From a checkpoint of a small mixture-of-experts model trained on Wikipedia: vocabulary 16384.
Below are experts of layer 15 (counted from 0) of a mixture-of-experts language model. Rows are named router (the router's row for the expert), gate (a neuron's input weights, with its number), up (a neuron's input weights, with its number), down (a neuron's output weights, with its number) and show model dimensions 0-191. Each number is 128 + 32 x the weight over its row's rms, rounded and kept within 0 to 255. Numbers have three digits each.
Before each expert's rows: "comes before" lists some tokens at least twice as common just after its tokens as in all text. This comes from a sample of Wikipedia text that the model never trained on. Tokens count by the router's weight.

# expert 20
comes before: " the", " a", " he", " and", " it", " \""
router:089137123138062137151144092108087152155095161083092180091092110101123104168097088139163165106086153098095149157103068101150109107159097142103086152106146172109158151140073079099086169079171111082137119088160163095072081141082098142169166141083167171168163156148149149113100143104109117153101138098145125105098190097177168159147162132098147165124134160098172155158117110078111083144160117113112117100150145143167172187140176112113105145102166158110159090109071115144161065123093157118080156131085134121107154101073090109130102083089145096159068074113106099156081166150076170086
gate0:122140168110133149144139176151124152160129138067119121121134096097112111164096139155138138082148123144109143118103124150126112087134123210113152142118177173109138137166113055127135186114148126109115047093184128142172098121096082132128180160123164109097147135115122148126122140088137148140087160094221113129128163134133130157202105125059097145095145117121165105121109103105098147216111171193106102096102111183118128123129206082109119152130188120077123097097086126125156098119115150055106170143093141069108081120113086155125156145117052100201111177106082131160120125141051114077
up0:123066122129115124138106158144133125103108132119076100131132116228100144164176133061047069150112144100149133069090107082135107181124135135090168075137065117113103128113100098147140105116046121103086062115136148095108100110011137090182164140149095140129155161107122167156117089108122143067156110074167161163100107190115155134150089140103096085085148082121157075138121152129136116164111106158119119112106115132162109122057206089087155081133177094142156097140197119113097096138138123175145155142104122128151125125126151126124124138099136166089153093159169148110130112153121156158
down0:048101115139098180135134089094172082093147102142136162183125152144125125117118136089189195124148073077121096132126120188204106140145167096100121119100119119092133178089119130125164118098166156188130108131123130132172087100142126162126155145115116106106137088064130109111134128090148135148136109139150122157145151152121150131124172144136129138147098133163073154131083139154103173105102200115143097077111122155152117208121075152127086098137039146108171042096050146111176140171126097105131088167134063107098134169088148121133154087156120163105138137122169176152171128047069140109

# expert 4
comes before: "\n", "The", "|", "==", "In", "18"
router:103170105153100153143173088099081173149107154087069165081094116101102095163094087173154151095103155094109162168107094096123113078175112144090097156094159176100163181179071109108115159086168122108121140086157192094096088169096081154164164169093142142158154167155171129085080161125089096170096111106151129095109151116150176172137163139087146144148102153084158173164133093103122082137140109107114100096155161169153155170177142097108114156091161142083156119088103107171183085090114161090104153105086130087105169095091096091131110117106151085155085110101094103157104150165094148102
gate0:150085091178132146115143116174140170137125123125140124165129135115172105119148124155152140130068143177053101135128135120120114154093111145187089114131152122101080053190075114093118153140106185180050119131166181109098114071103096139108161109137089196120110131141151158115150127069137091141051134139107078122087113075098150129098164168141152076148137158154152160123161149089123137123175118065138153097181078117144196140129117140149127128117113111140104107106160072103123126122103136195115185116154213145128147151148144119105138119074180087163107222163074134138115116186114146146
up0:178137097134159139141129108083104188102138131136098147113173217086164097145181122142124074219211178159150127170122145131111181180121162106196128166141138156112112144052086161071117122118131149130094198092095137116123147086117100127117144136159081105139116149106164128116114111096134123099115123141134119088150107158093135211155107119103190035147104152123123164106057081139147126126134065110144181132175139056115106161117107136147149140144173097134111135064185089107178164136131092131101131125170151114136096107155129142140109135126164089115128139154114121135138084204123102113
down0:130104068117131116139151124149077085147123137085174112202175093115169120083145123125141133082070128119116113178121175138142081110118141124137102114140079131098122067157131119148114172191128088100130110164120102144091108084108121101088116070115076141140144134160068116142138108150127147142095107143110097142141135118135121112056148170203139164180133109121149088162205146137077184180165160097055122133131097118152112132108119103098164148091116106186069107148130152069095146112104130157142134121182125164102116121134166101113129103115125125165147201126078163108095255120088139124

# expert 8
comes before: ".", "a", "–", "us", "ia", "u"
router:107142113138082134123152104112099133154074173096078158113084081087114083163074123170187164097093177110123158174097105094126100106147116157096096152092141175111151148158093091107112161099162149090127139086156162111095087167090095156155168189106140158146157165156157144080089162101092091154098098111134116108099159092178183174164152152098160142157115160082161178182126094091103101143149087093093101063178164150165145163161145106108123154098172144095154090104101094174158089114093163089096174099093138107124158080092086105121112110106146109145096091117087095165083174164090155097
gate0:169116100119171110093105187198127156197135171116127094108114115133138159103074161067180121157140108094117102152061116138113049090141145107162152158154121201144149120134107099120134170126155151132137105141127131145093087160144152139102152184119129240118189067104150145131096126133077116163103158109117190164106143145051112078085101137159165095115122131099131158098187105176130143145131090066103111105130124105068100145132120117128195226120131081113127093142110162124139135117165151131096100117149110118062106116169080101088109142096159153183138109099117145086150114139116106142
up0:162105136078170100083084157167129136077172176103116104091172133145186174056153170087132139159159111138130077139049117157132127135143080126135191149129135146132168136119158151105138144125116166180148170133138135151117109157144134091124127206123119133074121096149173127107134136101106073133122129073103176156088130141081112135155158085159177109100081115073154167151095171127106191120142129131063132121125157138086057125115122131100148236159114075091157102148177138141165167136071124123110145146170097126085064080201152127110147151133155111131147109134134180084152105136163122096
down0:137107172119108129170115127157183125103080150129142118181109178120142143127139107119129200092087135191102105114101110143079152182079129144123130159104135145126107046143164144144128176144058094100112136067118124141115176112145177164086151183076076130121141135097096136124139173178115167133152084096159134159107127074163148141095054105107146128099132171112100109153112140154172164156049142122093091113159126140117126113037118154078188102150166165189128126114145174130145152114109121127144111078172122127174140139187122171168146182119139097165103161125080107115120107184174066077

# expert 32
comes before: " |", " ", "000", " by", "ic", "ical"
router:102155140132084184149144087120101146154107140073092150084080087102132100164093102160194148092127138101123154159079107097123111111172112168093098131088156172099140193170097085098106198111137164112095144127165161079080106156094084171132155173111161149162163170147172135076089151112100085173101088086131114130098148113149142163144169155118133157116113157062155152155137087086114110148128085101131105043155152157159162189142155102117128162106188173122150094069091069163162109131082154104104160099111142101122144092125097104133090071087143121164106094139101093153120181156123166095
gate0:121135103206106110056175131129122142097119144121128140120095155078135096153061124093161114082098113112072168190086078115114164102118139159131105095126093167116141146181096142142132115097111125090062108133154136078101128139090109123197161153097143163118184132153127114100114165071117129150146068088108165043082140124122156133135154149123117180159057135121133167143146107111113139094175128101101104093110152144198131189155129081146135143137139151087096103146088110156095096097102198155114140125099124130139134024079090151079133067092124149124109083096139066138121171147080151114
up0:122178130097115168214163129112078138179086162124087155085126083116096134142125118223117173148097181106181112121140121101114052104137096107119099224096181135161127156143110079111077127121164120153220127069111161122116087137120096166113136146117165136157122136143152153154107109127106101143071155148192088163129179106161121159193157119099155100148151176115160154176095107086130105167131080119111125133167120124080144116155162145115119147136138152112193118062132123126174113101110132072091141122091121080125165150135117073188103157137168100166098164115090136146096128168126146106
down0:133143134046132144119086143112175138124143112112120095126110146164111163108126127141137127166138143130119088104136161113141109137094071106143154148115144080223104103088186183074168098152151100079068047108075144120154173115134167127101138116153114051087062096065123136100119059155090126096190114158089154168172088140095167102118157128136139100106147122142110141156159158107173185145117135137151152177123093099111046144129122096113096119130060109123146122192147143118067099190169117174168158168115178125139126110127143167117126188190102126082101159107116121110142111133138097102